Experts of a small language model: 64.4M parameters, 24 experts in each of 7 layers.
Below are experts of layer 3 (counted from 0) of a mixture-of-experts language model. Rows are named router (the router's row for the expert), down (a neuron's output weights, with its number) and show model dimensions 448-511. Each number is 128 + 24 x the weight over its row's rms, rounded and kept within 0 to 255. Numbers have three digits each.
Before each expert's rows: "raises" lists some tokens whose logits its average output raises strongly, later layers aside. This comes from a sample of Wikipedia text that the model never trained on.

# expert 2
raises: ",", ".", "-", "–", " to", "\n"
router:097128146125104133096135121112140124140135093110116122146112155117142133122133123106139103109114125119129179161169116123150105130159123136138147143084172118114138131107152078131140126115119100
down0:139137157116114159120105138109080113124132108122153125085121162126074134144100131065142140155070078149130071144142129122171106108142116151124086146158157130147116115147153157139147129126138131
down1:158114093142105111110141126146121122134116119153124138134125148120081130120127179099144135124114108099146144095118135110109164103096081130133117132152136083116139114110132125131149153088157154
down2:155120163100096094175140147134158080104160119085150141123119158147127091136138112149085070131131114113094140119160115129133101123174085143087119151141135142092103133102151116129131101127136087
down3:126125108121063157121093098114112123168153113061159102124140128146107115135126157158122121129109124161108130126131102111176140138139110131135106123160167115100109182125148100112115162093111145
down4:098121096146070172094123156105164132127111136149120107125128139126140147081134094127135125178095093123085135071134144136142109141146137122119097115147139135137146135134102122173143132135078146
down5:141158151100137126097094097118123110111088152130141120096123139201112144095104125167153075151119111163143139156084131155111140144099126091088141114153111107162159190098067156158148136076140135
down6:131137115131072102136136147107158140158122167143162116189097143107115161154115124130156071155145125176154128110078128137170096093151094159107147169127098087126092129138170163162134093143154166
down7:103112141142096105126112144120099138133110117130099107148135135105180106145132118139154103140095140153115129128112133129128141091182113122109163110164169089097169111134106126140117110111125103
down8:147132153123141128117115117116143116111149124091108154144146172112133125111128164146116170078100116125106157078114098125123093156145115111148102087089088117129114143100116191106112169131122127
down9:104123122124149159117146124155152123101106104147129147163143135115091139174117195121128178138122130128180151142144106133101123128121153097121147093114134123113125087180132135127135118124113105
down10:125112171159104122141137138135118146138101126120135181165126143154144075104106106130099136129128123158119140136187112119155111161112148133096122128110139109159133111140151172107095149119134116
down11:094116087123099116173124127153116135096102146139110103080087163142134146099124134139148144129131077158139145134189111132105100106080176170084101078106157049085099130163143126141096148117119123
down12:131093060150137130147123140098163040129109086155158112112115121160159123137144082109104094085122151170140116127163158111121119128167114126096136140132124144124153141140132095080142159159122136
down13:113129155132130118113128108100145116139173133116100118158136158126136137095132127083096088122121106122100151096140129163148112127184114145105139082155146135121108126108133129113156120144093106
down14:160139084143079135115145125113134097154134125131119124149137131123138155130100132154171097134168140101088130149120142094106089140118172105127148142120152097146116083126116099098160104120118141
down15:099117144078125132144076141119151137105144124122131160122092126124135105145113141123125110142088124091105168125124157155142051107134142157124190155142108153125093115102176123114174112169097123
down16:121120123148163157125094159119130123117153085131153108138145113127112134121085119134071122158113146128133135129134127138141114158118149127120132138116156162142118120108099065077170127118140103
down17:133141138151138121099085152126120126118120091138148117109138137143117127157167126119099078118135121132099153108118142120129107135231084114133152160151163095135140115154096142130145160147135109
down18:099159119129090164126153128113134092066125143153088171111134117151093098117097142131115127172125126115111117125123138183122102113167098093136123116122132146138102137101159105141148150168079104
down19:108140106139172133151144100162130117123186166144117134139131150126147072139132123074104182118161155139152124121137121160085133103111150145108138118145149153138102100116148135149078154149162125
down20:113156087105126119092132140111096124150135133150116123153117146146106111094129106141114102106123165146125128132119158141174108151148132148134134100115114094151138136131119133090094122135061105
down21:134120166103151146166139140123113131123137110136124159131069095082123092111170128160121136180102126158139124122103155128125099129123123149128152096140130150112116147158111120156149124130120122
down22:130188169132105163135146135147151134149142119141141134102130146093116103144130104162134140114118158098133158102122126165133177128143148092119166131117122220123139098117120159125102100088157113
down23:136108145159156158110102129163143160107139136182134110090117149162127146121126145137096113170119099062130123135139136135108130084151123139136091123122135155152147141082122130096119125108122173
down24:084140162116141119091171136121132169157152119115119110176145116158146140179141136103119121111133088213092073133140109134169129112099112092142103103131110119129085082129150132069127120166118145
down25:151145113133116131146123112071156151135107138089112143178176156123120130156115164099090093178123137167167124113121153084157137105152134112130119116137134154178169153137125141147170158151119133
down26:126143111150111153136132096106105133138158161140108132114139161135117110125097131127154138156125153095114108111116097131153131162146125158118151159101110130104147124128127094117134136084125103
down27:168099131180130120105108129143124089128171096125119130128107108099157116098137100142138177149119112153130106101167142125146136113123098169139121122138138150121128132110119134112135148131161084
down28:152151149120058125107097159105134080120138139166111172134133119135156127132136170107119135103135100111138154138146115138128176108164105160136135097114103126119155172108147142141164129168152121
down29:125119152117119159141119160126160122135129183094121096146097114122151155150130109108161175128109134138108109092138130112142173136103109093138175105175087087170109101134083112133118116155147112
down30:158104137137129106133101071138122146141117124085135155148103099153143162114139125138147159156134117121127080146093123107100145195101147165137155104129153090123177143119144166109108115135114149
down31:086143122144135110100108135108168140104119119160096112085160157163167119134144085106091124116105125109113154155087160166149115167126124129136115125164167163117103129130132145169136164165157177
down32:111146091138117098125095135133113152160138158141127115175093078124090128101144162116062121124156121086146112128139078141162145161128147143131143125139120134139131143137077085135120076136152112
down33:106099128164135099116117122171150136110123113132131143138119165103121129109139113085120113131129129117074158175107179115096140112142112144155098099118125178140158129068144089145144150118136134
down34:077138119146149129123091113103072112141137105143148129152126104111150143129139085129132128135138154130122140114164101099128093125160135130195135134129127124150144136113105160103124078112134098
down35:131132103143130151122115128113123128145130080135112124149131123104144151144146169115128125102096120131083164144137129133174132126112146152096135101136155102109139103150132145098151105104125093
down36:107125136161073102155165143137119140139125111124132122129140153113118159144108119114144114109119119116137071090121120111135081112104161121083169150101121180119137135108114117143100125149148133
down37:112122109118118144125108139136101136131151132127136165097146082191105113167106165103118153139184112171153114146084138151063138095156139089108147088148123090095176132143117106159167096128129114
down38:145107144108133154148176109112122123079068164143102104109131106113082084131157113123091141140134133152144173173124156144153095117119116124131150140138136099187138135169191144045139125117124122
down39:096101098115147090116123138110124137151136118119139147105103191088113154116136181111120162071153117133164167154140114134128145146128140144150111126097141120173087150134147129102151127135089149
down40:128157150129112120143139150105124136100119131090147125154148137124143138142118159122114110128179112138117117126140161136118098132114162106142173136164172128138192128143176133140163133107163129
down41:125149110089090123109161146128126179135139174156129087070163081095170116091117133110123111118103146137126141148110164095146130127138168118141128119143119059195068115148151112119138092089101163
down42:093148171103096165125162128154151124124121152137079112165157144101105123176137126132120096094129130160124086126142146147104139147139164164127100119137152155115123137103140126093134149126142132
down43:104130078090137105146103097121170124123098132096137165095136083137177150153088144118126131135086137157137104131137134112118085131088145128115119107150108126110127171103144103140129116166103085
down44:114105114118077136146116125106163074154148116101136135138155135116128113104146091084073134118157120094113082111107130109109137164148088102120096097116128122134090144109176127130168191145131151
down45:083151094090130112122136113124110105118166120116141122149132098125115121142142137105141106135126102075109168175149122156146147123090087098117153126177101121140138119131133106105128141144132120
down46:077132107113146181130120158116137160161098121147098126159111154125057082165081161138118174109138130200163117162146136117140107096139119103101116114103107119167118130123148116123110098115116160
down47:197086144116140125134173134114145139154121155078134142128100140119097159133103114099125091085114149103155147120142141169166091116106141118141141147128104148126129119108127170107095155134110095
down48:103161137123128124132156122114111128142138127137128117152143119157144132106139118114121144158175136138127142110101111123114129121130114149129129096130129103131126130095137165135117110181093131
down49:155117146135130112068151134107170103119144108137157137136150134129129112118103122114086122133073124129158109111152116132157134127144139127144149121111115184134169101104151115135166159167159135

# expert 12
raises: ",", " and", " in", ".", " of", " to"
router:087134144127171103109120104112116144169101128126134128122187122152144118143072103109142097129113107135122128134141152079155097122150129068158156093139131154135130107140115142138112151116139121
down0:168138147106137140111142114142134164141153165104102162149110156097139133108104127103103147154157134170115087101110153109129172134150137131111134105136120120114129131097135173131142072098171046
down1:132103122163128128103139149159122119151134141144136102106107154144103134171111138138145139038094142137118171123156144085107149122098112125123135143157166114178101129126141112092192181128173150
down2:148089140159140140148143161112116121094174148113120137108120117149098146097140156129102131163148108119153084152148174133133139097175127154164163105124127168157146172087094138150136140133132160
down3:103157154133117125099117164184103130132151124142122132150126127123138155123081191130165147165123137120151092153126111124154133118084136169146125083138134122132130123100117107129120117172122108
down4:146149140113137133132138139167155126103160163167119107136145128107113090179083140082096128156137137090147145142153111115122118122153123118118145086107132094104176055162174156140145107120105116
down5:067135146128154109129111153146107121135143126169146080140185142136077136151149139102148119103143142144141146108112150158121130171080128121127158178158168115095131208135141082130104098171118097
down6:099152128132142149154123150126136143094144115163107109102068073102176145112151150130128156116105097141118147137149097156139151107090095124089128107131140097134116136109129145111128121101114100
down7:121079149126110110138111130130129106129116103107115104125147126109146186136055104127149129095103143117157105099097121156154147136124152149081086114130121096106132115108099130097115152146110127
down8:097142129130121144124101116148107160150131144167138122108121161184171111091150088159148097122116192098154127137126104137133132152134137137113084119136163153104122139123138138116100060117115127
down9:103171135117147156133161166167174140111154121097158142115113154094057124129103168141137145085162119147149109103113113124106155152161148126133140119132148112133116196096156114083136123124147106
down10:149114132122167158110133122141112117102131137126121109161140115175117108146088107102125130085089117110120164109163178120130122125118112095111105185094134122107167098093125146121132109124146191
down11:106137109092124127150127112081209171152141130114161142178087135144109132109132132140143179089109088135140179114135174131100070135123118160118083134055093167125151131124122159101141090135120172
down12:174178110098115136116114114155079130155078114133132136118153152138128128094107135112118143097120111118092088121106138123142148109114121098108139126151166090142161102112134120108115135104110141
down13:095110154109119108173122144162126089140094107107164170098097141137118157153109136137143152107072101145138132122153138138144133174131083120149152148084160130110136099139066172153134128138103171
down14:116112116135167160122147160157126092131150142126175119144118166102107128098173103119126152179165131140117114129124171151141106126150135170080131115117154148121122170105120147094150132084118144
down15:149146177091115125119151119140103117086155078088137132143107152118114142174147150132138161107153130148110128148133152123142133144141120150089124124145080125122124155132079167110125128134121137
down16:152128085161153093151129166142134148165163104152146122116107105115113113131131111099106119125154136136124105128141184128120117154108124128113136138141111143122130098097088100099154172095127128
down17:122089121109110161112099138072108115154137190060151137156132138132089144083098121153168145142163142106159101146139139082124097142151086113082128088131116162104160125154126137103113164152115129
down18:141123122145121113124183126104107102100124207150172136083131082127135129086136099112143094106100112163100130147089119159111073122155144154114107145157177096132098120125141155112105132144139137
down19:086145119114155108085144165171137093144136127167104148156127126139096145097153100172149127125155118076103102167102111139106129133126105156137157126150134115130154129138120163136163171102139132
down20:117087100154152114113139124128091152122135118134080122141138125107163145158140087116171161170112141164152141114088146163130162203127128099131140134140126139144170150160139204130112146114137116
down21:126104137164146150121146137107090131160123176138137127157148130120140146128162102120134113120150077108142130156096122072138128124108099100171166120123091084118138135115099102103102081140104136
down22:120122125140162141080123150133127099109137154135124110139101145141115124123136124111142131154111154183134105164094147115107113096122129105120137182143183087110144131102144115104108147142154157
down23:151152124115111095158185152099136118126099103163167135097111121129125117153114119106130170136138084125141139155129108146145119081086134125110152103099100112121141127114139103142123116123141127
down24:148152112115073113134147124124122109150138128135110111132087132130093165163078140095123129121108130090126131091121148136134193148111171115161092145176155123128144139128125088153106126144155123
down25:077131117116095136109078092127149150126100142111145101134092094102146144134191139166124135104106144143133124114146129142134117119152154112160088152153092122113136154181118140137138123128129119
down26:158133167124133127145151176152116156115139113143140127132159090139084140123134125089185114140136129151136094124102139119089141109100108163154101076112171112110113105135167125123122152103097127
down27:136123149135108103092143153126137111139109154104135133093150133113170119138152120166107119120132118150085107104104145131119121131131155129131143125122148117119089117130146088116135151132152136
down28:076128160125133133081142116111126119085129131115150116122118114113097122161073121112158096145176075138144091167093132117130134154137118129119110087161145152141150141136113097116105119118150126
down29:143132089094130103119151144154112129109110085147072117146136115193155140120145104124142169122147128098153106129104157143094127142179120113084125126140106088171122076150092110113130110152157167
down30:119140071115115108174137117111132097141146110145076127154165110116131134124143158121065138111123141149138141173121144135115112137147148126113128156098140130112103131154093127122115151117109087
down31:137100129113115126080158152137159118128154078115125128142130130141084072111163134156105124128171141108177148151091118111111118117135130129133091126129127129089091135127152141129136145130105154
down32:145096155139126117141128096112087079094144136151121123153131138157124103150103154127113142126181116139130130086132165122105145097118132140117153148035111095178157120116119171147136129135145096
down33:134138154116122142066124123145121133179116132116104092129132126074109131109125102078157123104105147103132126120083133101110135109148129138129110146136150158108159134146101107126091118099119125
down34:086145134119111092093125173137158150144140118146163105109166106149150139132198144074142141129160128115111140161147135114155138130131102123151130119134152138164136123155153111117120124095115131
down35:105124129119145082159095159127123131137139135163129153143128138103122154127128164116131172140108105126138118115093093122143115157130097112134102113145112155147114088115114132128146159137118145
down36:086126144124137125112129150104148105137168102116100130133099132164179102083180135136122131148154156148113154160098168131111110140140137112119142108136110111160095151133132160134148088104117105
down37:157122121113159160136150135118104142100151123134183127141143151133122098146099137135128171111122154071127165119167123123115148100124127115162168086104164124124123156154102114133067171113108132
down38:131120183176189136096134117142141112143148148124162138104114073117134153138118136143141147090150143149124126106087137143083159112148135127119126126130124166131131135149154102130159148144135166
down39:159134071125154163154100129120143103121137123147155128129161117119133157156149160102118123120129155099180157150138140189161122178123139160116095145120111114157162136137155116118107100154148131
down40:122132107151149128149202112165112140125134144142122148136114121123137093151118145080111110178159168157126125143110129143160155129125117098137115150108100169159117116131184110146135178084109110
down41:107176129105156128142150138135157180113110144093145112146139082139118124075168179108139157166104122121132147130115120116118119099139157137140112162168141144137104131093147137159147132134182133
down42:152115146102140127124170123171124111087131151118121150125151094153121120097157089176131125119126083117139114156093118132158106101128121161110124173149132121120173124110121129085106136089169110
down43:168151136121125134100116134137131124134105150149113153151167114153138136139155168135153123089157114149079147118075099119103132126169133119142127177137126108122090107123128187065135133135165129
down44:119165182121117157086148093119140138154112102152106107140169150166156107127095128103113154119130116142141166132087135099166159132087144127132125148122180128132083170112120119154101112137085092
down45:172168099117104145176120132142129164116113138134143157131121121116113162158119131129134176142124141145141176157090149141090163117118131125145120092108142101185113140115111158143114061147099132
down46:081139118131097127160098130097107131127175145124103104135148092116180152142162129121167184107134142126166120168073100145105105135146094134126113143124139178167122131093114131120129166094099126
down47:161095069095134146150127119123119106131085160164132130109119139098166138115132102122098114144150157107156137129167158154124167083160126142118140135141132137129101126145115128114129144154137162
down48:113122141082109108142124115196124121098168132114117108137136157095131106117128152149102145175153109146104146149164140132141158139129113133136116145106124088115160136129135092136110142085143106
down49:132109142161164109122128104150113090162140169197114152130143173150114140159110096129094127088134101124143070130130122130140133154167091132153143159192128132126123117134103147158134136120164126

# expert 14
raises: ",", ".", " and", "/"
router:083144154163159136123141133126141122138133159074151116124127191131121158121126146086137123113136131139126178096082158110170134141140137143127146126090130135139120138134098151137101103127184119
down0:112102122090116097120161143121146120162145090158125122133115142131086146104114160104102156094149126125157115117116127112158127087083115161136132133165112111121141090112149168164126115152154139
down1:142138174115125120174128143114105108116137126163148130093106134092162107124126109128119144101115088101099152120168107122150118175134117158132102132110130176118129108123145106129099156112095077
down2:130126158136140177152124129120103109149133161129147152134118104181133122146160115120144159123153119151125148166155128136129133106131159101127143166085166126146117137106133140094087131182147097
down3:060162089102102144140145117093158119161117168139110133111161110111166087155165123133120116129139145105131167168120131156126123157146146118094140121146104136098133119121105153100142130140091130
down4:147134098145134120157125105148115117090128123111160128150103118132111162135099138110107153114079090155124126117130151153153120165139133144150111115092147107113151161145089102093132120136109102
down5:141171128089142111137083096118106065120152117118134143135096136128112094134110101131134098088102084121138147132165109091112119102115146162102155155144122107138125090123148145133110121143157088
down6:151086135116178143133176112125129135117095120111118142124155127148146103094125143112155169127129129131132136169160118075113127127112120119124112100120089107123148104184125123144149132111143123
down7:145129129110195125149126115128071115153136108110117138099069083134098127170154180113163124151103073087132175118111121108131133149121127152135102119112180156084125111077136127125086120117154089
down8:106133081114149120141126110124097144087146122159119128130099120114126159139120134144114138178089106104150141133124176129094119109169123133140140146152125069163119161092109128138152153197110130
down9:142136115132162105124107129124129116096089065127119158109134139111166091144149156115086134134170146128125137136095121123114133116077119154083088145148140132125170088143165138090126116138113146
down10:089111134109093127115125122119094113131082091131159126142124143115138102112152167102083156101162094102156145080153157108146114127178150114104150102122134089148157150129146151144140117096123127
down11:121114138187126123082162202142147116103120103123150111078101125104090147123152097128123067102133144171139107131129101111126131132110147144139134109118136117134094137152131094154133121127131120
down12:166116145123148139129145149137126159104108105114130141120142122159168149099134132125086143138093158105132139097121131110151138124178156141119131113132111099134131108162142156097114179068144127
down13:090116116124117133144110184078152130146117096129112109137134125123187153126155137087158094102175118102124121146138145114162168141136153131137127144137153184141124129114097113140118112120149131
down14:171170147146140123099112133090139104124123090101147112117124116160142157077167169095126154157136102173090154130163122118124127131155138130171099169128112120165115123123126112144145159122139106
down15:112154143170130147129125136094151094111112101158093136110103102163136133077103142182129103112103091103137132091076134116120118120161107120084107141154122126124131114134106125130108177121089136
down16:127159131122122141110082095125137125122119127143130092103153140129102105111116119123133152150136114126156124132151093147083171106155104150159158156119089133117152117087139157105126135105112154
down17:145135118108139124166132125088124172170081092124079107140146116153140085095147089169110143121133116122074164118129150150129135100117104109106134122095152156082126140123151115124135115156122132
down18:150133117091142096111117132134110146064103139105163104101175136117148109103121120125164106142117137096129147177156122133149150128091126105136133138128116142104132135139119109154123091157125106
down19:116144070166157144160103116117128149157079083170101165122156121162155119125141126136152098109120155094151171135144150126116120126112097143159139146129139131119136194140158101102125125098163123
down20:117162099085101139166146134154113146109128143122128120100146131134110170154176114124144161116136131093147096126142115132116139127178146142103129178148097144147138132107125101160138117145126119
down21:132154155093067143124102150100140146074129117086112103158130119080136119144129118165105118133142143089148140095100126117140148120117131180102121138137132147107108157132072129155115105165112172
down22:155149122135133121118163118138130110100139140122152117130085116125113108126109152126074114077116186134131131105169110158149123123130141117104150119138122124180146099146132112110145132113147126
down23:150135087155067098097135149094135086131149116100137145151120136140082134120103126130143151168148121137149134189099135127108131134139115127121130125115139140141127168093126168126154101145119085
down24:154124155122138100189145117153097127112157108092135153106151140135095134137152141111108148092125144122091152147093120128139125081108152168084078151124147134160119136141081117160176153144158144
down25:110109160152149100112106174180156111158161083115120138126142120179131124133106118131117115126105091078084099104103135127123148155139106126131113096103115092092084090098144180120179117145148163
down26:117145136133129127139145131100099125115156171148100146136111092155156108142154121139147148115146107059149113135121099144127104112111115106157137161145118135121144115149154140161164105155122120
down27:132126158120127092149134107119126164164127100093152110148131156149130099092125127152168087098140119103080097117105129168153135100143155130112114146093145153131088101166126151185144107114143137
down28:141136126140122170115120076102117130172130106079109145130151116106094143121112130100108141168135160147133214131121120118168123083133151131104125137103114113097155158144127089143139141149162123
down29:151128119122162140104123143127117117105099188132119148138073135152141143151156151122104154119105164115154142144118114105155140110152154157139145176104107114132110099105089127126102149124062110
down30:119162148138125168107111133117095106093130150129116113190134129091092104112103140177131161121115113162110153107140100121162138092104164123099112133073140099137120124135109121109120129142121108
down31:131119113103130120113140117076143166150136107126160096117112106173096157125132109140122126114115168177076143113151151120121120158138102116142139106112114135144116128118153140120139148101116113
down32:139173121120100169114095140102140104130120160106154129159098125117126124095172098146106096128112168143132145143127122146126133115119094167196152113095141154127115137108123108157141127153098093
down33:134129177108133087144142152138116156120150122143161130110087141138138097128127151164136120164203111087146163171115128112188149110153111130156145120161157159082100153150130127149138112149116160
down34:086123097153107147104079130109089094195120156104143117176167162120113120130134134147129113119116142146155136119159107157123111110156107124196082122070158109157143082105166137116141136144159130
down35:167136136096136139138151121089145134124133125118141147135131127143087131119105108126131139114131164136099062114130151145137108083189128092109120156156095150144148094067119099146116110103109149
down36:145108132123129149103117095125128118120153167130129177146168132091169160115104112111115141155126103122125160066129169146116110120123143105134177155145125096139153144100081134148131139107119121
down37:105125138151083149162134173141104136167131142062152119104102138163111118138151133137138072137129131169150110123100142112148112130103149137099144113115126160101163092106111150121110116129104116
down38:152101141104145139127126131148144118135128142110151162128135111108128129088123163163108129135129146151133134090113105140098111156139150108124122155114168121133130144122165163099126148152196098
down39:156132111094104121187135156119146141097149129113129118141096132144153139125113146094117142178088088123159108128115170144131163086099128155105140169143162152127113108151098149148102104167159110
down40:073146118176116152146140122125140160164197139148118147142132118059116162118119084173141109147143109161128122104150135120104143124123145132127143133130126110113061132148110111116111156113130097
down41:149148138143187139109108142170172124141160103159149100131150101123151073099121188122152161153152138129114118105122169121120128129107127117122082142142113161079151132136093143136136109137155085
down42:152156119141166157098141151121088149166101173138129174139139169167142106170141127118125165101147109120084140138180107132118161133114138112082083098110186153130155151065141128135093111062125123
down43:155160129151166170100125130118161136116122105115142130111099151132122131113148128127124152123125103137159136125125078165120110106137084127125173103130111135154081118105137134131114123134125102
down44:110091146147103116161164178103104129121102147118101104146132152098155138119182121146132096142142110128170176133142116112119083165151092148158107156146150102136148138138120100163117129115137148
down45:129120127144131123135133137144093132139091117117112157137141098128150135129190113092099134106157162079155119153108127106113076107099154109110137094130157131120171135141150080147106094096127120
down46:159141144145077122147169133149100141167153109126095104193159106086118137142104147122145135145156125117147127157166109115145127135117115175106098155129151113165160105124110086067120148099165145
down47:168128136135148107119128123146148139131184129119161103113129103121119106069121107139124135075124163074155165130105098085110103105161152115134084098156110138135115147131131100107099128131152126
down48:108152139130115135118129117191131108129131154135095149144126143131112143107096152142106061165127101136166167114117079091110110140102146106117116133125106092140133109109121135144100114142127108
down49:146147111114127120137181123172140090069158151112121080098135108119128103101120157114137154099134134127128202116108121117097114135112127135202102087150197084135152117136132161097104072172123180

# expert 23
raises: ",", " and", "'s", "-", "/", " ("
router:155113107125127163173113101091147155096097116149118122166123106114125158109134124119132106099078132145134142111133104109146142147136151142117105145130107123094156150155131134114128091132138137
down0:148124127106130133146099116122125134127120118112123125144134134130148152135094116106113112160122159109115162103116153098153140153111132132146117115155161105120098118159059115152113129168124142
down1:110116092133123112138160097126145120118131145130117138147128104122147130124099103120160128164096148144135151128152100165163167129103109123105124122111084140132158167105117177146117115132110119
down2:128147131060130147147149139122160123126122154129181122105180146091106184091138116115096174135149115130122154133124122131081137110148183159160112114124125144114135100106171112134092156108087117
down3:143133161149120113107097107109132151116131153152131142121114115111138115167162172091129132136140133169132103133121090135097127134072129130124158109084172099139138124168154171109147122121137082
down4:172134159144119117118116142113130109146111099123132103131095151144086103116168153178118107070191116126150162138110107164122122127136160166140114137115102106178132158123110129112087111160104170
down5:092118146110154172138134122149158131108111139111111175165134091118117134117085135156113098124106144144136074101099127136118170119137142119173105168117160133157137123104129101066109166131141097
down6:118133112134116129141060124150091147141159140142132110123162166136147130168142158097132116153101175134118161089169138115139139124153128105153143105125163153098128154151108097094113148152159104
down7:130169132182115123095083148110111131123130188121150144145151161164123091133079099174079126143146149136169102091131134174106127113124108150125127098124142138077131082138180112102095119118137113
down8:145135115075122108105128112149097086120153156122155111162127098128102147125150167138168166087122153154190118125118128142135119097134125123135090112123131127129128118127125127138116093155165119
down9:130124134139143108115149129076102150160097142087094133131200099117113104130169148120142133142149175161107131168128134090108132119106147105124142082155087101102126161096106108101134122136145141
down10:153127151099160179130092084132111117088160137149126097113102143159116110109173109118093128134129157133134106133103115112167125092101110111126150137122133121125122125129129127106109108141114135
down11:149117124114156160082135150124123111124099146167154149114148113114137119124133220124113132119136126136112090101172171150063136146147133126129120150141123095113118093111138143163072091137150162
down12:123157133123120118135145151129175106134162137141142145144151098130127169127123126174145114112133114147098084115122111123136095098163164142122089119150135101153165147097128124118166161113073103
down13:100152140116118149124164095117112145133124141104120155148156103110147148116137143123189117130139165099132121116115117159122108127077078118141154092132124128100079169131081110106143167122087128
down14:141108127148120117147165157133135111129141121116085096091091142150116158115118145097111125139123075156082114126119133110152124148125122179102110144104165104126141134130121127124154151126120130
down15:104125101134145087121180130110135132101129131152169100132147147138146138129167108107153143078109125113144176130144155139085070136152106096098123097139087164088144108156109117144158130111125136
down16:176146156126146121155113129162120115148101098118167108145163138113118140101092139111124168102125143085106158081170086130089115116146134159147161126159116174095121137133141161149101161147110112
down17:106160130125115140087137131131147124145117093105127117141112141125165150128125118124108164093121165138124151107106161109083123115112111144121153123143164147142127122104124112170137106156127130
down18:089111169145118124155164172134132093150183132136141105149163135108089135100148145105119136137131182175121131097144103121125184110138125084151120136111122127118172127102066124146092131096119150
down19:155148093174153075101166123103128117155102109139109059148143126087125109142134108137148129139128109110098155136123129115127150095130126111075109113134131170087137169102153107148139122095113111
down20:118157127107122146113145192111129128136107141131088122114122107109122107101123123127104142123142147178104136112111118113124122132130133138179153169156088142112132122115103155097134173143119141
down21:127114117114120135154098120103138150128155138143128141117125118205096191147121097132099115105154127154129129150139138153107169141124130114145112142135165130129126150142132137144108128091064138
down22:124082084144128146111092103141129103126145121141119124123079093095128124131114087111165131122136163153121104126151163142096102140108133085136116165103126122118120173084106105136125138116051174
down23:139114105120139127150138108122123122149105100106112128158151112143100137087129107134128139118143111137151046125089103147060163155146155131115119173127125128135138095163133100128140126130135142
down24:114129093098119182133125132069108135132157165111146130156113106132165119121121129174127123055076102151144097087167139118136137145090144152108143111135153098163142109118095137113132115134156114
down25:108118122136119097124118123086117102154140143159100110165156124111092143140142155146124102113110147146151126062151077137121131167125165120110136121130138150101132118129109147138143142160156114
down26:117106149098165157142127117113094158148102141086140135120157118100134148093114158142130112109141106136156105122154135085074157111115124094139133095147141087142084169174119121144129133149100162
down27:101129119127149064140164101116147143144118154125129156126116096106143084112154110149110133135083130100137118091104097078113099153100158143110162118156108139082129177109142180124067148132140134
down28:137160115136134159158154134137112160160125119127104148149125125156146133129114131151153141115152116142128139131140133137137123127065120142135120135151105108117105114125093094104146157121163147
down29:169108121140108137106165123157096146162164120115136156114164134129143110130169093121125055109127144153112117116134156139119095148118127101120126124122103160128070141102104128119091111099181122
down30:127090107088107152140144129153119148126136129143106108158135082100110121112121068105077124136127162092135122126142067113153135131154130142133118134092120132144128115135131101128166123116136144
down31:127137103125154119140173140116145115120105102096130131102088113133092107114117150123169106135126111150114170079104157115132154096140167107127145134116123142105077170122163114145136126113103147
down32:128106154167126128151148130111126112077130120132154100128110138144132093094104117141110102145143096138125152148133121146137092137136107138106153159082131126121155113165125147080132119129097135
down33:088082155173165138153121103103122151165161157146126146128140134088124151148077148125089124132143109196138125147109133120136110185091137154139153108146122114158107091146118130108140102117101113
down34:115134149172115123143133130093101053136148167095064118098118156127121132137123120131159102120106132044143136109110122161120114119124152111155151119098140126116131078110148117134109119139146154
down35:102110168171127148122105145123117107115148108161106129100103159143136136139177113103122147159132163136134102127102114144089129128186115124118126078122092136141156134143149108115096137133100123
down36:127143175127141104108124101148132149120126142106139156146147139138136102115123142116112091078146156128116105143100146121106118102129147141076119137116168105110100086152096100092144127101123128
down37:136094136119172104154109131120138109165163106135139131140173101081108105148151105150137110175138132152090113177148120149133091125123130148143149118118152137086108097064150155127093092144134108
down38:109109131137134103150178116104123153126141116077094087146116134109073108109137131141122118121102122164118152141147127144115115129149144126139145163100168097114118136180111122118102131170119161
down39:109132093134142136150126111132139148136134123110141154117117140174104173128125137149133118150135148102095160125158133131137147153083145147106124141108128142122177137154133105132119085132125147
down40:151133169154135129124146107119112156134129067134143138130099089100143152110105101118072166163137138161139146150137161109116121105101142114120151139154158133138165117157155157124161134127160133
down41:121126094102129143129091103137143083086121112153151115136091159147133126129144087112086141123111131146126100109123150162100145155111142117116141105150128129113122117145150082125153136125103115
down42:127130120103129116120099143111105115150136105140143143117151127158092155127137098130116143109115103121120130140127118150097145169114107088139142163194142116130128155131127132104118163121130151
down43:122160110125099155097137148161154043102132201151101120140099131112086160081158129110086128117106086095159117138137129108118102108185117109108152104137123138099114143139082151129135110120139124
down44:124143090122148140180156106147137138133107100136118104113147115163161116172157118130125162103172077123114101129073092143126156142112178093148108156084146089128127123099148124133118084111103096
down45:107114110156138136107136088157177128156095142136128130127096141149104153140102097123124117116094142141116078103133118097150142108095107162136123148134131143096142148160124131111154126126136173
down46:118085116123114121117111095132120140149145098130128143121111120125154146165130122120099168154094130153178163153107126156116155134087149112074125143100125092103137101098105100125086109126128111
down47:184128143173136128156149077133157129170128094056126117161165105112125132162148115107088109111087131148172115156155153100144121133113164174113106125145081070154138140149128140152157123113156118
down48:138101151128124124130116130115121120131164117101053146098106104107140125124165193145122105131130177140148159114147189142129164140132153123122065116123133162139124117141125138132137162141107154
down49:140103092101150104159144122113119139124147129126133123173123147113125105143139086136096103163161091133132158130153145131075155139121148152112115173136151113147158169089103141150160170094137114